Experts of a small language model.
Size: 13 layers, width 128, vocabulary 4096.
Experts: 96 squared ReGLU neurons an expert, 2 picks a token, a sigmoid router.
Training: a variant of SOAP for the experts, 434M tokens, 2905 steps.
Below are experts of layer 5 (counted from 0) of a mixture-of-experts language model. Rows are named gate (a neuron's input weights, with its number), up (a neuron's input weights, with its number) and show model dimensions 0-127. Each number is 128 + 32 x the weight over its row's rms, rounded and kept within 0 to 255. Numbers have three digits each.
Before each expert's rows: a language model's description of what the expert responds to. This comes from a sample of Wikipedia text that the model never trained on.

# expert 32
It responds to: Final pieces of surnames, place names and genus names, such as -ton, -son, -ham, -wood, -field, -mond, Stobart, Puppets.
gate2:138180137124130137112134131107107110202100135094134144035154113122088149068111106137087088101167157126090148091145130180151141222145157108156132110103088138113154140151121130087117103073125113184151130136123104126132165113164091060082061149120139135135099116127150101130127139052113138130075170192092111103108202127159086109198139109177140085128176100067153119135132120113132164134154
up2:169125141181053108127069065107143156159126067114122182181192154078149118119073072149077137108137087147138161124156105098148137167154126160114193078134141168107115114177124124101134076156143108132105109160101149075100111182128124176165116142115140133101118131162158159127110067152108115075080090128185121098103158147172157170117086113159108127134114149111074158061106109107114085108145

# expert 44
It responds to: Verbs and adverbs right after was, and, but, such as appointed, designed, considered, still, able, plus mid-word verb endings.
gate1:138126174146069124119094142106143152086079080109137144101084130134181079121118112053105133124112155122144110136113135138178137170129140140148175115143127068142069071184124153175113174143111080169172170094115142166140070099139114135102128100172136095178128144140113091127120132100136117105068107096160106112181117162114078156155052082152138063177156114158136160183147104155192085090144
up1:110137068115166134108163117136084104173182166157112124150149109134087174116159149199165121124131097168112159121119119127099113082117114113122083135108147153099185170057131106090118076094144146112086096157121137085148161183122149128132108166083116145081151114135115141118138135165144130148198143184066158174087139086109171095071184155108098198073091127094131087084105164124081156172128

# expert 14
It responds to: The last digit of four-digit years after 199, 200, 201, 202 in dates, tables and lists; also "ago" endings.
gate0:113171093198182132148147087110168177134140086144158152116137123154082163112151082146085136177168075113099128157100140141132153150121184190137098108121103128066117107177190061096161148111080125112167095156120150172131130177134075099112164084151155144181165082139069106181175110142151066128141144117135087134105109156069098108130109157162108116121102115128173133161144085125068107111151
up0:133166140132093085124083120107174091123148084146161148166171141104171111125141115190060108110160121136121129109091161154079163160136121173113101098139144108101114120062156081185136187177078158130154146122197079072092180133155088152101108067124113136098160107146108099146127096124142072115125169170123084162181116100111122115075168188105104125141090138155118162163103118119147049130093

# expert 4
It responds to: Single capital letters, pipes and spaces opening cells or list items in tables, filmographies and election results, such as L, #, |.
gate1:145172124074173103093154097136165121147127125062156162130116132098174167110147081113105044143125096134182144081077126153127063109140168185094127185129124121087133095164131156186081149072123121170169131116120148189106144132147107087119191128134118125173133100138084041094162108130156129132148130130132131139149146126163107073098068143079092088087175166134163135127156125160153100152157
up1:083158097170095152190156136085143136164100080184106131105176089089073082118120122168145159140160175116067109079129102080198176133112144081153179119155094152101086134122085166092169129167134123132091107146106156089153101082124111148121073096092147156111094181122158216167139106065112107101088147133105123111082079129123135189110128125157119097125111118128120145094112093088120116104154

# expert 48
It responds to: Sentence-initial pronouns (He, She, They, It) and capital letters starting names (K, Z, Matt), plus stray byte pieces in CJK titles.
gate2:094145089108208119096104171078103115124143076113106090136167154145163151066133105129153102120183121157103159190112125095192171186087145149101151065108058076111122144130115105200126164072069136101152136099115098126086139135159120053097124139108095159178133156131134120122106106131105149147053130158116173135139134124093136078147107175083109119140109151170094106115169141090151158153134
up2:165137172172151175152101172106146148104095098112165077104128131106152069106134128136139182187086146137127170104206131110144094117111091155092188112165163095157126110152154139120139078140169094111077173152164123128112113163065131079115171101087133122086178107068140120186159152113144109109127084112172133113106148169118153171085157168138119129095120123054080082125126181120124161074088

# expert 39
It responds to: Capital letters or first pieces starting proper names after commas, pipes or and, like X-u, N-OR, H-ertfordshire, Austria W-ien.
gate1:062118130161143097125112096179105130078148167082129141112146096159137160131124148080151136139133089133147165074121141130095153182114083121122085083047164148108185129148187164146115187072182121166146167114162094087085128148075085115146104163109137130149166120130144120134134129067151131183089203157152166107121175123150119128084124128112076072182127155119131176138112138089072129137180
up1:108119075136160140094135151116132123173101153168131113137152139080136087105146095145107123106103100141092132133046096113154092129129143151149103123194172120118118075100096173122124092135065151060145144158154100177170165141134167146096119080154151138098076155167113176145117130149093157109189076073048094176110105147131144133175167171176198168121134110155134114114118099170188125126072

# expert 54
It responds to: Final pieces of US states, cities and other place names, e.g. York, Angeles, Illinois, Utah, Brooklyn, with following commas.
gate4:113161174187115142119212143066108179147124101182195119075098134110123116108120154126098137163126115112145076144118130204101143152109180125115085175140110141164107134134129125184178134075129144133062161126193178159119164172074138120108082148152128125121121093078131199109134140154141091091127166134142139133177099120072108136103176125160085101149148131124127177174181111075151118103137
up4:152112094163099128143162137074176140141151118150109104149102175170082024092093128166173160120150126096149121118125125170070154122087085099094186154103131175107079113149110129092076141077150113121139120140105111104117186089122118115108109093138180117111080163067127129096146155080100121161078080107091116088131139112157122138194189121095106103107143058152096095147150163134184097108148

# expert 47
It responds to: First names (David, Mike, Chris) and inner fragments of personal and place surnames, often in tables (Winst-an-ley, Cl-if-ford, Si-ou-x).
gate3:118129176070153094134179060098144114164119098113185116106138160134112159106116079124086060129145123173120165078073085179135103144139106137147152118081101090136192111135126139129048130060109166097185071123157190095125100136102123154069142127100100140142199170118113088146130142129165110124139124125119144181091064117169154164152127110163086142126143108189151092112098128130170122109108
up3:099082124134072127145146131120093111117105162098154137104122118082131086124109145087120173081098146087081108087081098098116141149104167087157097142127184074144083149112081167157103139086153099154099109191126191076097099127091123109101110186144147153125067114167139175104138077146071096172177097124106135161192104132160069158156131119130105153155098074184149128139177164116103184111109

# expert 17
It responds to: Single capital letters or short capitals starting proper names, often in tables or after "the", "of" (B-olívar, H-uman, G-ulls).
gate3:115141120089148079187091095144152141155142106131078121132100148186087098125139084144097160084123103145101122105056139145168202176139149131127162098074052118078181152112107149122137136124146125180071118159138154138140126171147143070136105147097142103190184132086084143102108083170129141136082110098112144206105149107203103117119126132117057118146151129059157123133112148129101132169103
up3:165179152159179115101100130093097146129111124089082110159077144111158143120106141139071106150154151097112116093072141159143136128137171147113125115131075151082143175070076108110144118085094109125111133115084111096112095092193106151160153151181078114116128073097163166173099076187101123139132112180075081109097192184104126176142085095096125156073081115128135088133151115187164125166144

# expert 37
It responds to: Mostly "the", plus to, in, with, after prepositions like of, in, on; also paradigm and pilgrimage pieces.
gate1:149120090196061152118107082124093092115164095178166138115112109193164188153165169101126140136126147097146140172139157147192094070113142142102138103154139141088149118184136071129173106122158115183141107075164127180158125179121124100107134140090100142148147156116102137127135090142086102142187070091137054135076117103156126127133083137141108143149135091067169069150074123115071158132135
up1:100139172044188097147147156147158151167109145065115128136149156051082086087106088173127109130135101185105117097114089132078171210161129112157129158117136106190108163073132171101106160143090133096115145154105126069076134088138143142143128120151154111109109084136139109105134172109163144123064178145112186128170139144095141128132163103093148122128127159174090184114189143142180104136127

# expert 6
It responds to: Pipe separators between cells in wiki tables of sports, election and game data, plus semicolons, dashes and colons in stat lists.
gate3:094122153197160088180123128131119099143168145163132089137110071093062152113094136107126101108187093130073102113059130149138127155085136152107114153126125189082152154120123066210146127115096125183136141107187123139150112151111157076090104111074142110119151059131117118108132091136063123096087167102172133159126179180141127169107174214130094147104114119129141134124136117129154178172126
up3:129141130206178104134141115162164093100201105152094082135091097094091109166080157094108152133138137155167151103117098136101080095110129164160127138168067135158171173107148119210151119144144119184145161122118116167087062122111124103157096131133103123147166053134107095111136110162131117101097133152104157146180155121118139102145110195155094121174107143073111114078113106115176185206164

# expert 34
It responds to: Word-final suffixes such as s, ers, ies, ists, ise, and digits, in rosters, sports scores and lists of members.
gate2:095098107171127091074126115170138068165158117121166111112155058120176162136117149132088152127168170115112117144126091123139139123137124236120102109108122105065070110128065121132120121082126145089111079081115143104094125085137187139130082152140113119194163124205062127158171097131094064121176139152107147090094138077172139116116159144150129106158112141145124111150148153101171169157175
up2:141089078163140128144168102109106136054146129142161154137111145095106099098205109154193141093130154125155165090130140125211128076131098143101112092166113127119108110108198124125157111112111119111116125138134092113051138137147081119145129163068112102087107122074141182192118152080103155136159120076171122136171090153086147069111146072119139156063145095113146122194116125130151075076108

# expert 36
It responds to: Capital letters or first syllables starting a given name or surname in lists and bios, e.g. Pet, Thom, Dem-etrius, B-ronzini.
gate2:139139131079153124137136122149061145120083159119193118148167188148128159128121110107151095137168061089166103147099118113142178127125128121121090090076103162101123129153142143116159136101150086137146096059161186116107100185110164110045113150102148129130140154139139099084148132163190176134071122139120077115087051104096184151125189121135113155142158130048108129152141156165164159186155
up2:137150180178107148148139097123105092161137126073105089152136109134107116146152091162083143093126166150118174141147172108121133142094107131133187132122154156094177137089115184150104164127070114103083088188104125140130138147084141106123165088185141146126117103154174146180126132141084112060147146122152155120138207212106085099092127173159080132145077155206105128112095090069094075118114

# expert 63
It responds to: Digits and two-digit numbers as values in tables and statistics, often after a decimal point or pipe (4.5, 471, 31 March).
gate2:116142115114119107099165164096154138114062064141177105139128134184124170118116158120136159135132138165066134074070131141043147111088100160081145134126157163135128166099099192153114161125122165091124146133124168156073138150113123078138160139077094141114126094213150151068107119070143122117119199119219123102098103072139137140144130167091105132095165098132178108153125155116073122134118
up2:153131143102086122111068161151106161131070109143168118180102194210117149126149183157119100088150139108104115148097171062095138064119130120055149161171180124150134080176136205114120171141128127181119189116101123116094132078115098108102156141080106145102107064126129169106113111130129134128134167093180105128114145100124150164137107101156125219090131105129134152113090136096168104103101

# expert 51
It responds to: Middle or final pieces of names, titles and compound words, like B-road-way, B-onn, Watch-tower, Char-acter, plus table pipes.
gate2:068180173145146076089093109082149113148150099096180087093113162203077110098085093180120096161110089079139118119135134108169160120116113142105150144132180141087090150124076102095096162118191114115138164052145119075177175132135129079108109103095135135071151145109153165094157109073128106139152154129164136128155161190084176097133114167106084152075118096123105108093132107123140170111123
up2:111141116140109156111164152096161174157170134068100165096107106159167098110175134132111179137123177186086157125178099153146123122081180134061148068164185167076126155105134179114133171129069159114104087094173131173085091154156155176082181159112113125108147152099188135126158125112103175125088093144161147138101136175122162177132133170131144119113151168116171184177111124123093110103109